config.yaml
n_layer: 13
d_expert: 160
d_shared_expert: 0
balance_loss: 0.00623
lr_router: 0.00146
n_kv_head: 7
head_dim: 32
positions: "rope"
rope_fraction: 1.0
tie_embeddings: false
lr_mult_o: 3.0
schedule: "wsd"
final_lr_fraction: 0.0
steps: 4499
Below are experts of layer 5 (counted from 0) of a mixture-of-experts language model. Rows are named gate (a neuron's input weights, with its number), up (a neuron's input weights, with its number) and show model dimensions 0-223. Each number is 500 + 25 x the weight over its row's rms, rounded and kept within 0 to 999. Numbers have three digits each.
Before each expert's rows: a language model's description of what the expert responds to. This comes from a sample of Wikipedia text that the model never trained on.

# expert 5
It responds to: Word-final suffixes completing adjectives, superlatives and demonyms, such as tall-est, mand-ated, flood-ed, plus whole words like American, Catholic, Carolina.
gate0:500508521479543522500558479511526480498509484490509512506502520499450494498504461518504461548524502485490501476486514493498452542529478454460517470501513494514477479551516488509556480519490525539513491513526486557521519500500470458505481473493510432482500493503534559479485509478501535504543493497503475514543515493481472522486522506517520485454493503522486490501487511518472485504467494499503486477460505464484518483489492498496481515520513462479473510497492474488497514531507533527492514569512481466493514518471513473476512511487511505495498509535487541462487462466523541462526518463491518465495569497473467528526485515529520524520521499467475498458531521541534572465538
up0:507478510539493502491534496507551472452506493492502510495492481512483462477524512509551476472489514453485527492450440501500473524557533500446482528510539473524478507525521529561509474524494522528481485498525514566502552491471515462507518513472505475477504461498487496505490517525467477505512518498512542463545485508518499482489516511465502484511526475480540490485532497455480505488501503498495500477487499464480513469480471468467483484479543477453494472513498484511474519522522501507517524548492496443514526510459487479472509476508523507504536569508497526499510458485503497489522546492497463507533482510471528526480498519524492472482532485519473470475540459522541529515502
gate1:470501462501505490478523450502467497487479495472519525497507476526514509497488504512523546550502513523508473522491517543482516467462489455521531487493509505505498491488477523511488481466532511535535480501463509505463480535467478501517530524503491453501496527480506462535537504501522498526494448513529513526511491525516556552482477487471509450495510484502525523512490473486486467451504483498503454529509503531513448507525541500495571496507499513473533488508487522531526507519457459510497477524477474501518443481511501484498514559508523456512478530492522506504499517552532533487489506495499460552477498474504514530513456536529480540527463503514473462507477498510469444493506
up1:480524499489510439528499496512525513517538444488509494475509504516508526502478534477507506495510501516506464516520495502523427496505514479478476465491494506469544505530541525476507459539492485479555523505526492487487519453499556544511496513533520492480499500464503476527468454540528500430516502500489531458503519505510507513523507502503533479503531461516514545483471525544512538529490476486505524507513478469493496529505482505473505495465483528491516503488509447532491475506523498492497541500464482507514523477529514487507497430506464501479527464492507538463468482480491529497524510518479532493505539505495488472508499454511505484489539509488513522509473554556538427489513
gate2:481513495524527480479509509527504524501479502480497501492496540498505519506515464535530508528468495477520525523481492549486466477526457538486509476525495506465526514497526498509516490472521483506497484494483496461515529464532509460478518499518522460432503528492458520487514487482508490509511502488489417488461480479493473502517514504499525514500458546499465482521548441494463510472487484510498529490516490519482519531502544554446459479505506521482506497496524483551511462509463551514491478507509492558495477475524473496488487549494479504492477502541484499504482509483472507479514554525529569521521511483538539533512497490511460522480479528530507443505504463496534509464491
up2:511516488457478530472528539537497521541506488505477517449507481524504469449522483479472536521484531441500506444482510492483493547490508463511519554499509526472508536533515502462507538519473497464509526471534510543521503502497520500464452470494527499496509451537491509458507510492504492480507492479488515492527509517486500516502527502510526458514464500483517525475512500507511502512517515503518462524471524498539468465515484446539546482502521514515507482479541491509531451483504486531489469535514487500514529499513501507514515442533522458521525514527539505483522486477520509453511475512480448506531517480493481534563499556482509484516504482441522472501487488507464473499504

# expert 28
It responds to: Digit pieces and dashes within scores, vote counts, date ranges and statistics table cells, such as 1,7-11, 14–3, 535–554.
gate0:473447528499521509465516503507503501537502481512531492472483461505478509443522494490525526502526452483500526526540545507470510480522477512472526513500526493518522489495480526507481482506511504520462455505531486507574504531477537517535493504497525437480504466538548544516487463530459470483511462503488444492540479481467508520522496490526584519494523492511459490496512549504484521507527493489532496514473450522516484533530502485479492552484523521486510509486484517468492494530537510487507517496495568518503500528528523497515505496463520514476546511522535529514473530513484471488497498502478523533513519512497516463515469510494518474482524528486541457487489488487490512511531
up0:493452489498499511445522501491524500507449483519503467500518503479481505455520503504518508463552441466540505533499522506463522467500486493488524507504500500490482469516494520478524460498475527506524399500553476483538496534506500502519510477514534466517513490565516489490483476493444514493523504477507513480506460521488504556508497499510532485497515506508455469461478516535481509464537531523504509486479452523490490496514485490488470539483510483477494507487505518480503539525505493502480510483489535505508486496535494485508545519507538444517501545516558530514519534500480469487518470500530501509447518503513544480499489546496504499446509491538541497487518456522516526503513
gate1:478536470535495526480475517465496490558536499532519496514538538501542476513477482503470527495499517504497501498466530458509483477482509476480453487506524481507457542472458518476462462463496469512510540501500486474499475492514510555518475497556490502519526518459483533532489472519527465521501545531498525484504512460516520520500491509514515452502488527546480474473530519512534499459497472516519483501528530471515522483502481476457535477469491463487514484508510491489456511520480456492525525520519542449518493529470551507466508523485522545503526473508486502493500527528525540533484490508493529517500509545540492454500497487513464492493491478486564499508465490507471476499523
up1:465443506518509516498507531496529511482485580510510535486468517513556518471515483485542495492460460478543511534543549496508483488522492507482502505471487506456494499520444505531531495480498516492480519485476516502509533520521465476456447464462532487483477510486522451518492495516488466460526457492524511475519492530480485517519474530474469515524510529524482483457523534523483513550531545516505522464506460484504469482477495510496497515560476542451516520514518542502465469455497488530495478493498512488521487518527473491512504510507502481500497486469527505508504496463491496483506501528543533468513443498492506510501480528515521491523515472518534534503504479497486512449471
gate2:528558497518477502491519496510511556509473522497479514471513482523509491474481486511508498577569503538474524530488541520473510473525542479481457471498495506505471508475525478476539487493462433537525470478459546517486477466481480542479551523539482518507494507529506516489490525503496554478525503499525515473515497485503498500527483522537472525501451547521506481467453513502526464503474512502490501513491553527526482488511486515461528499518487508492523468490512477489514542528504509550517505538509519511477505523506508524514506560517503518481514485462492513448527512528513518517494464463514534504508534501506485539500503493526512507532473464500534490500529469484507472519536
up2:491484500518475482490482476490541462442512463511539504472493509524492481484538494526494512470467517494458502510471441506472495518520464534533541515544518491497517526522485559495481515505538545460478529525496432468505538528514510505521477476516534485505484500497458463500538539479509486510480471522490485518503470494514487486499524461498537500514510475467516486521545468476467529441499507466514505519527478490499543494503479520535460515487502487487473532518500520505499458470501472459447513523506511499515482479517493514525493491491507520487475540522473451552464498509466490495524465545473468518522547487507512482508487547501473478457493532512458494513495525509478513491478

# expert 31
It responds to: Word endings, especially -s, -ks and -es on verbs or surnames like Kow-als-ki, plus and, commas, who, They.
gate0:540456510516492497475495485490503470492492501482479534507554470505473482509516504457496501484435483527480504504474480496506490477511472529480499514491495528484505515485493540522498504473497498503545551505539486534507494506481522523496446499526471460471518511505489511515504487487474469475499487506477515471528519497533504489468491508504535528531565529515493509480502472453450511480477526507513519475537507501495501452478475488501487503507545504503508500497506508514494509501469507496512486479522524501519425530486446550513533539507527535503510530477499511507509523541511494409525499520557503510462527541549478507502519534530514492450522515517480479523535556537473461514463
up0:512509531544509536497518512517489471491529526476505486482529482516496484529483505490486509493477463520498475480469514506486485523541490566483496519515510503470509499487525527471533508527519517480507539537508473504487479497530510515487491544527492470465505520467490475527530513453493459444563482469518506490520505498510521473511486498495529531485528518509531538500528473526448492510496529544510491514507520510492503469482515474514476494487511521533490506525494482486494480493521515490493494463542519542518451537463498481576527529465484507529512495525522487486520490518515461488475477490526588514461524505530509478532565481542498466485526568481520505504508513553501519491485
gate1:461466491491518484499486509490507483523485524507493513518503497501539493486472521496541493524495507529556502520486495476463504502490531507542465454526533477509503504478496508501593509509506427540554521511457492477506542475545515506508463502533525492505510519509500517472508516460521486518495484506490498564462504493469476491479504476552494477486493517486464535476503551488522454481490502487525492516488482517502499501516530520478493485508487479560471546488491498519474532532523543501495481520494503490515477543513506485523550480505473540501524476528487483496469515482504503518525539493504486516446488478543532481546483524553493457482486462511453502487503452508538477504502
up1:498485528462453442514486517451465510500522545525531446496503491549477466504466485514503484499464525531497490519491450478510485525526564482491432489543537492510509490454503469528545517512534486512512520503482483472473514466486517489465480480519546486529481534495535490479493504527498545545504541482474525450459508503533477501515512465480466502468527527494542511541491532500512530479512480485495511507490493529455545529534531491506476483491483487545459534531489498498507487508495522458524504488484513455511435498502501499498485509469495510476523508470502510535491482471484485480514488538470497506514463520480506516485520452479504503497521496478490530488526482469504486503502
gate2:494492509531481511503546514520510470517489544545448469457524475493485529503515453483524503526500523500562501503532481466520503511499485431500518452487520501515496511489486479458448528485501506536517494510489515502548514504518493488492462538541536485486504502535498500537474515497491509497512518480499541517462464474481516515490489479528481514503486495501511502499563550509503517456540512484479483497508498520500502491493499492491497458553436519509522522526481476520544495483460514499469525491530496455477469507479495495516518556500519508455512460453545525512508435526510474508497523532474506504459464507503508518454500484496496460478514443493522508464500491503522512462497
up2:495520473465518489485493514477496452519504473469500514526514546537500526488501534503469514491546463489516495500524566515507517492483516522488482545501496546487525490494532489574458533518492503491470520545477506473468526463551484518510536529490504494501496443497538501536485505490479495478463503514482490511519491483501527514493506493486450472514527539485517472502514520514479492487494493498507449531456476486501508523477494516479517522524491522496511452451503510449505523495501517500517498472460478514492512466522472480514561483483493519465521441513490563479514531484505533474523491438499531460545478506515525545508476516514494476510500532524497475529492514490535546520481

# expert 8
It responds to: Infinitive to after verbs or about, plus connectives and prepositions before a noun phrase, such as about to, only to, although, by.
gate0:459507490525477480498535492514533539500514515513492543537503497507474519466536523472504535491497503469521534500484500493476479483488465498524542527489489520495517514514490491491492476491532494467461510502487544493539516506505468459460523530504528504562499523488501531537519495500536495504506471486516529451511431514457493491511461464533493518491497486485492512474518515526474516497501512433493468474514509506496518495486480514530478509515538542492465438460498552502545489499510522470506513534489489446467495511515480479455517467505511571476483513518484495517496531456523553508556528504466539498472527528502503515455518485497521529524484507481505518458472509499476527507526
up0:500491520519542479512489498503484513451501507493489507520475519426506471510499510508511500479538469539489496482523515493523483511504467524485459467471546463468506502453542491569488455495489489479495521506499472467489483498494509538509475461533478504531498469486515489500514465504504484493496482519490497537501511460553479533469509491466497461519472513493459460558474560497481506511543499485498510496501507491485489471538513493474471509511522491448517479504522539515511526558518481512521492477515492508490564508428514496504495521494482509501489485507506522542552469528499460517478490492495483505563511495504493499505515503563495479510500477533503523544506494499554437493490
gate1:470498549483471472490481500500533485508501528475513516523519457416488501453528526490486477486501496506518496480503499543491509537509509467496519458515517509480539508494504547547497492477517547469524464490492498523508487533493459500455462529516498521520521514477476498489497566484508456500502460492510488456482520471472514479506490515496504541515487493513499500547483472476542507469521511481484489509515536485528516510513460485505474527487501514506481517515502472497510477477515503499499542460506496497463495487498471511510499486476485469501449501457551458500462522458557528523518494474505465460461485540511510560548531466489535496474468502487495487497499495525451497550536
up1:483534472496555488531511509519459519481537478503476473520537498506457529522526501499513479473508476487533469457494491507487476527480506487485488514511512522519466514486461532461497512531508504503516490534555452510497499488542518487529492493525444470513526478515489484485463529483515484509520484517478506539522528498495510529477497527503499455516494502499518579522468481501448500511474469497483493478506512511507489496499511471493514524515517448477509501479532500520508509520505489476468533487514546525479494533481479533530497500520511560504495480461489522515482489464480465491457511527444493486507524487482495439509504480532555501511516481508511543433542486460466464525440
gate2:499469467462507545487517508482500488485527495523529473484546479468497530480495486505530488474489541550469517516469491502494518518524515534529536480489502474467521551504550493483499465441466537486543490480528509517490526483525482503498451526462533491519441534472503495470532486509496458503510512540468521470510491549507514504547495531499517500500501440483547516552445497523500486456510464516481503488527487540521531487489535526522495505527473470494502489508473476570518473484498551497479500524488504496482523511488525508495495502485469498508564492515514460462504508513475499490488534519504522519492512474499507502466518496545460515515497461484537497515513477465504474518512
up2:512514478499496516521503485461541537498494560472510446524502479485497502573472518493516503481495488449536506499498497511499553511479478482471439516507488504516506450495495520475498508479472519492527542477495463514484514492485497479498481507469517517533482503522547480493534514515465521496495486509491483522470470513505500497486482484543470512546450494516507493532512497497534527492545514463530469534496480525520522509492503503473480510521471517535530519529467474512522501508507526493507504474495498488498477470534539522450502499485494524485510477542492426582473499473540535514520512506509520520480528535542486522499557526465512502480533518494535518502510453509468500554528

# expert 33
It responds to: Middle and closing pieces of common nouns and adjectives after a stem, such as mod-er-ate, poss-ession, sing-ers, pan-el, descend-ent.
gate0:530441475525523482481509500521524484544542474500497442492517456492478553500543484495486519475473491494544492518499447527489495541529496505497500528490519485520518533462520504485499506477516512489508515457506502503472492533490488532498481475524490531541503485508492445545505499530508483495494474466518485513494502504502511474490508512524510441501475543491495511501470488457500510515518486506486534521435508524508474496508505484503458467517483505533516512530495469464480501464521530473528470509494535533501458481475578526559482517467534521526478503519519513494473453508471522491526495508524530467493471476499466526487485475522501497513523440541459534497499569503507510501500
up0:479486490516517485541479487519496487487481500500469525473553530470507528498510472503464483483426535500463484482486461483533529544517506465489503508545534519516497552499498470517492491519520535478493538501498541498518509500481509509542505503532501485503517499460470499511490516502468536484492515520515491542514544486483498512452475483465583528539490522489496508470460524489477525500505515515531495495484474508499487510490556511486491517507521460509450511499550480476466504482484465528537542495488537521498481503475522522530518526489478493534524482519502485506476538492467526511479539518538525536560502478520500454516514502487503488557533461538467475494488520512482530498538
gate1:486533496523500496507466498500481502486475508444508430497472486463531483485497498491527469523491510460505515478515505437482497523520493495456489434496517515494504479479486500496469531517520494483487497495512523466505492433467541502503491513488520482544495522496505529533462500495520464492469498539463496490535521485523472481536467475520498504513483482508506472462519509512489513521501506498484510509483526458526478503537505514476582533474473484516496542502489520441519507525531458529531522512538507514507496492533497522524499503512541473496501517488497507505504538493492521528503497504492508521475478515501451504520441452489534489457541433431536487461510486512527522528528
up1:522500554438483538535488501521469517517512512496468463529530520471509499488506545523480511456531484535484515530537496500456538495493495521473485501488468507550504466491491526473465478445504490538552518505496497486517526470500527485495496487521518501527519494470507495475531473444510476422486529516455513490486471485487500524530517473478502503527511430533486519518519499501441453467468483522478512499491493510520489501500522477494486481518485512520484534502475526502521557518540471524479488486499452498500523499499545497502488518519450502489514527516534459475494519469523533514481546530500481495446534467499503494491519473463506504484512490472507501475532495525473531506515
gate2:512471509512502484486458492507474513476501518432516484498551524469534476539502492533436468484476475492477452435469487511497537514505527502485506484466436500522502526508518503541544497501476496526498533465524486455514509484516504483522505491501488503525505474508510484527513538530465518532491517479489472454464489486497472469477514486474522494492507494560508523512506509534506495578504506513461486542469531485485490490469520480481520495503502538532530474502500456500471466468513504465481517497476483490512496533486519469500497505475514549526468481497512477463469528488500460478494486444478527486515482560458502529492508516513526506491499505513557513517522519524535508489473
up2:479519496499556525546512542455527498484523505538543522521500496481486516535503510492540508494475555489513498495511520487491433497477472468500491503513475495532514445497486502478497493493527485554499486501503513478477509476498486486474470468507519450524520492563546513491541488466488471466502517516532503512515509536480527515500514482577479498467513529501512469529524490508485537541539473436523464489488513471520512529511507512538475477548489466509492500508507531529499520501516537524541535516488513526516518516508507516536535501505492480482560466489484520538452529478536492484486488494457444531495467476495502500496511462517513503484491553480500488500487515479489491496476

# expert 13
It responds to: Participle and verb-ending pieces like -ing, -ated, -ided after a word stem (char-ming, entert-aining, cred-ited), plus "of" and "that" in running prose.
gate0:472509516525459513535514467520496482514548549481526464496497493477472491440495517492492503515488499495529542508535485503498517500524520492505505514484524524452487532486552501496518551502522534487458495453494510492526467459545545482487527448510518480496516507491522492543555467500442507484515512501496535492476473476521495523560502438477481498517526496501537492498480490482523457526480544465502524520519530495486451514472521530504484449484493474507484523508477504484472500474485527539501465493477461458514470505489485502473559519517507503455463512504530485490520495537494510523500484569517542486526537497496481536501538497539500505491510507500501486498480513494500531483502
up0:528512515488516478497471497476524499527506553500532486517456479486517473569520505504520527503482500517496507539507498469522481464461496537502461515480518481518502504511539461512517477521493482489503475485510458511472537497500516506477524531512485508446499491491543506480514482513502506498502501464450473512507546497489488507454508480502513536552533487535469507437522521471514494491509518506477530506469507544470488494459532466526453554465535495485463493506463464497490496488515516496546488481531535472472508498513495543470536517487496495494522459476489484473489514461514440555503496500523516541493489516466450524489461520482468490515457532537473458500484464520494511497485
gate1:514474503512497512528482480495518467492520507524528547518501488496536521572526534503489514487492548506502486460563482518521538504542504485482537527487468502516495516502526509460471521493516525515489485503482486471568491483458508514462501539498550527493505519481512469527508503461541509510496506517533457483462508489514516498493496536464536489472461482499523493514517501474503498528536489455510532464503536485531492509474492522497492455501476505490500548501509525536518530550534549520470477484527483476495470561547503531534478490515552512460488517484498495530484504527502551469534547507502523480516512524492512494517512493513473520476522507469515502505550499470514509481451
up1:505505519463481534458514509527508535450485490483510510492500487510506483513456543497460484494494482501444513495502485457486481494483485526486464444502539462481482495492548564481517491456475518499484527487474467495455491491509463469495500469504504464509491528493472479490517480480513509484517487430465473524507509502490502493501486474524499516528503512512498479529505492506457461471486506541514479479514547497496546496499476510501456496543476500518529500510457520544507462497495499449504525496500477488482489529544496485491472596457488541519518504531502523481513490527501465528512474478514492482542483507495475514463514512541490469495448521497524466502488529516507465477553
gate2:485516578475506522534509463503505473511500532523414501509526459491488516510502523487522493511504530522530517499506485462522505546499488495518527525473529468519503530527492533522561510477504495524493462522513515512491515528500520469498498491512516512476503479452491511534495491482532493475526521453568493505510492514512510476503513483503516533501495529517495499497527499477512493517456484493527503527486497457491508481479484521524526492544478528459518469512486499487472521555493496530540494450482552508514502497502537509454498475547512523476502470470531470484536543504513465512491481488440487556505433542503511514501456547465523521474483507518507515511512509534504534518489
up2:503522523497492502503487491502535468511500482504443499519489430543462501502524541484518516485539519514542509487486474502515513535538494520512506462459571539474517498545477508504543506472513487517493471478504487540534515521506510498477524506525515509498507502473519532483513522484523476498502514452523566497490480475533518478489492491500495506516519516545504518534505517524493515511484510490458538542522527459490512457490487512475541511468507473436483486531501480499470531538478488498488522477521522515500511456523504444474526476522486513502488456409502526523525490491531491517504505477450500513565506532499460515544467513470486481499490517506509487524487525491489486489479

# expert 12
It responds to: Prepositions right after a verb or participle, such as broadcast on, opened in, educated in, credited to, went back to.
gate0:510519478535478497548482519506476526449503512468481510504496477464472515506551439490548501445517504503461473511462512500479512478498502491461509483493518481442509524502519524510470522495504503485501502478470494503522487527474537525525476500489530543483473507470486521484463555497540474481514519489497521485508509526508493496504474498487475492584456520530509495450484528488521489450499507513503528516519482500555553523526532502499478477477517540478500487477502532472503461478480539495497515481497463525526446510475469500519530508509505496486461509461504528503500478536496474520544543484493521522507513525510502459496480477497510521514455494469571535513501487520492505551488
up0:477475495523492490492536533501462483491510528534484498446529509438474507447488501497526503506554477490458522483487482515499455498476535496475528549508507458562500495527505504516511481462470445498530511528492498462499475483524483459464478462482507497508493470481508442516489475487513470521496558443472505523507464527518489520470506518554475533486439462525564521525517474479514469508500497512469535501547540504489440511542509535502521479501487495473489483498490487528499481537516508510495497484476506520520501521472524496533496460508504518486490492526483454470518523492490535467502475499506481513501490521522494515512489445519545502471507494491488523497503482505512511522486
gate1:526549493532510508497547502469473519512478531526503493475515511472516528517519487493460494514558440450511500520510489502502511491485478508443480541496540517494538529509534479460501490503431499465455506516498470512475507519487484478489507525531462514508504502484524465510505481494439520525488513521496470489476441509517525520460466492508491546510496511530497482482533499487516506557500542515485503525508553532486511521510505495483483552452524468505494524519491540541482488484495471517476546459512514517529503511525526509479500479504527543488509529503492495492479451526488504525464519521520522482521470478509523509520519562505482503525533467505506526476488466454497529534482
up1:492562501520516550509500524469499526528513522495489498495534526514460525519510450502500519499514488451540524495542521489489536537521500471492511527467509491519551523452521517513483498501469478449498484485484474505482490510523501523494527453531532490526505515514552518544487471500489511514483500470486484481492485558477479510441472517490513499484503493529470474507489494523540494555495448487475473529451559511484486515524468522481482508465517509505494495522468546567485457516537491512491488464535527501512514492525484504499482504508507488539487530480550490497500495492475517458465475538531517506532467476500477543481494473487477500494554523505508535504492493511530526486537
gate2:501507459480496570448497502494504494488478472504490486496517470487544525469493457476477509495514521524511474469512477522495516501496449511464497555458498445512495484496476516472510476524448480465508467543482501467425488489516492508547459486536504552483477494509477478488488516500467509492484556520532513494488531530525500515452511530510440520528532470517480501509493495457494505534505499436498465555492481460507493513505497469479548489484497505532481527483476455503502468505535504529534503481515527511491480504443517500471495515522496505547485506513537497448491480498500492470493488479503467517501499487472484478527471490514484492449509509472500494505472491506478520532526
up2:508521485467502477449484506519492531507574506508496518554463502515520484535490517512471529444512475494452519543467461489509530451486500530466490511454519485455544507516521498517447502534467482530482506500523444522514483474477483492530479474488481521464474518500535526460567465495507490502503528499517486497529480500525503505488540469501509497481504521485522456550499502515517480534488511492463544536523530519490506526488482521538492496531503524499479514510499535494492535528477503485546530500495487475489510485500507466475489506505449519444477499493477543519490544533500506510448520531533489483482469524489481502515506514500504471480506511523499546502525499514503449505464

# expert 0
It responds to: Spelled-out counts like two, three, five, plus nationality or country-name endings and state terms, such as Italian-a, Croat-ia, Republic.
gate0:532504557495481502494488509480480459487507526510509513489489501446459545487517508454467520479527500511518467515490463507479531479477540445462475536548529483490460493485562534524505499526511456496531468492493499517509469550503532458531477474517483546523479535497478480521492477509540532486491506495488541490489513481499499505470495496445527492508499530522512495515512516466499550492524542545499483494502555514511505491512559477503495504513427544514511523526490530504498573485493490491491503513493509494485504492555475489528496482511509529472485515454493474503484522529491508491488524515512500551490518517501537488486469507459483517495475497477451521487499507529470494463479
up0:526483529483506469510472509545512485502454524525498457444544463481519512463504487493506501509494492489489517504457468472496508496494474475521492494549510491527501498500531522500498420479520464494511454521492496470484493470502532431520496491478530537492484519523511460526583472507510527522497512502493505487510512466520538471483479458511473470474499515508557444521531509482490537483524524517518491474464488492481515463501509462530515509489506559520499467511458500487491542521494463500476515534471466470502468469569482475497533466527494526525521537480475501498522529504512520493507515519525496511462501484506537468496496457468484501504522515520479499495507519510498466488489
gate1:495506496508502499465531531489523477556503464492531509519507529464464474521505498520498524481522498488503513483523530508467514484550510522535494474517517484463457478501516525549499449509488523549483492503541468471500522466467492480497503502491570491513475534529515505504493472492523515471495469489472511469555510474535494490489496502496530490539462536492476541513519499504569543544486499494526503501506524491488479527489501569471527514509477508501480506475501524546503479517465490500406513502483495502501513489541518478560528538490501543514485501490488476496492533511504542478522446540478495516495498486520494521515538465488524521484480465519504459459482515495492513520503
up1:510493521493472490483477522503529477426497499473486517523534483463551529499525527473528521463465527487516498497537535493510492558468495501542503498509505495516469539530460482491506483470492508515501513508464497521454487533517506503538500533508480479467526477518457489478483531583460465529487533522503509511498487523515487504521517528532451479483541476507435510510520474468495487497478520490500538480493513506498552491517517486456520562524520521476504498510492502524495524518496487545500567497519467516505519520512517546487513492481528496501485514519501498525466507518491476498487523461527512491551510513466462497487446508500510488473491480494519522501493443534497443498492
gate2:490467461514516522509489465496509512506479538502531511457514553452532507508537486502516536510477492500541499480483568533484514484507433470518493516505532508472512493500543498488455497489527524474459500504467502426537540469476501498479485478470512500460546479471475473488512540528518504522517417506469434494519490530509489507498505495504510452512530468501484521484519500496498488446456514533488543494470484479490507505529489486523470484506505535508517496493532539477474498515525462486466484500500490475498510520463484482521493497499492526521464474459490544491509510520488498514476502529472513485531489503486479511474478525494532526512507487474491544477485531503457531475459
up2:506461450493522467488443498493459468476477530473490480518499542510470517504455459507523534519487497512530480482471489481520574473503487487448520470515497494528471514497527513512493517541499512479502477539521499486472515461478468507498503519492505479492457492540524449479509517506480498441518536498485508531473570479516520517497490478466487493502508472541501466485498491463506537505486531467533515472524467501493500516502487529504534534486502476482522492532567522513510485549502454508489479485514440487525522494462467516520497489510466511483522561501518466508519455493467489507491508502445525519473516471502476514502480525498478492514518497470491492525454483520492462489509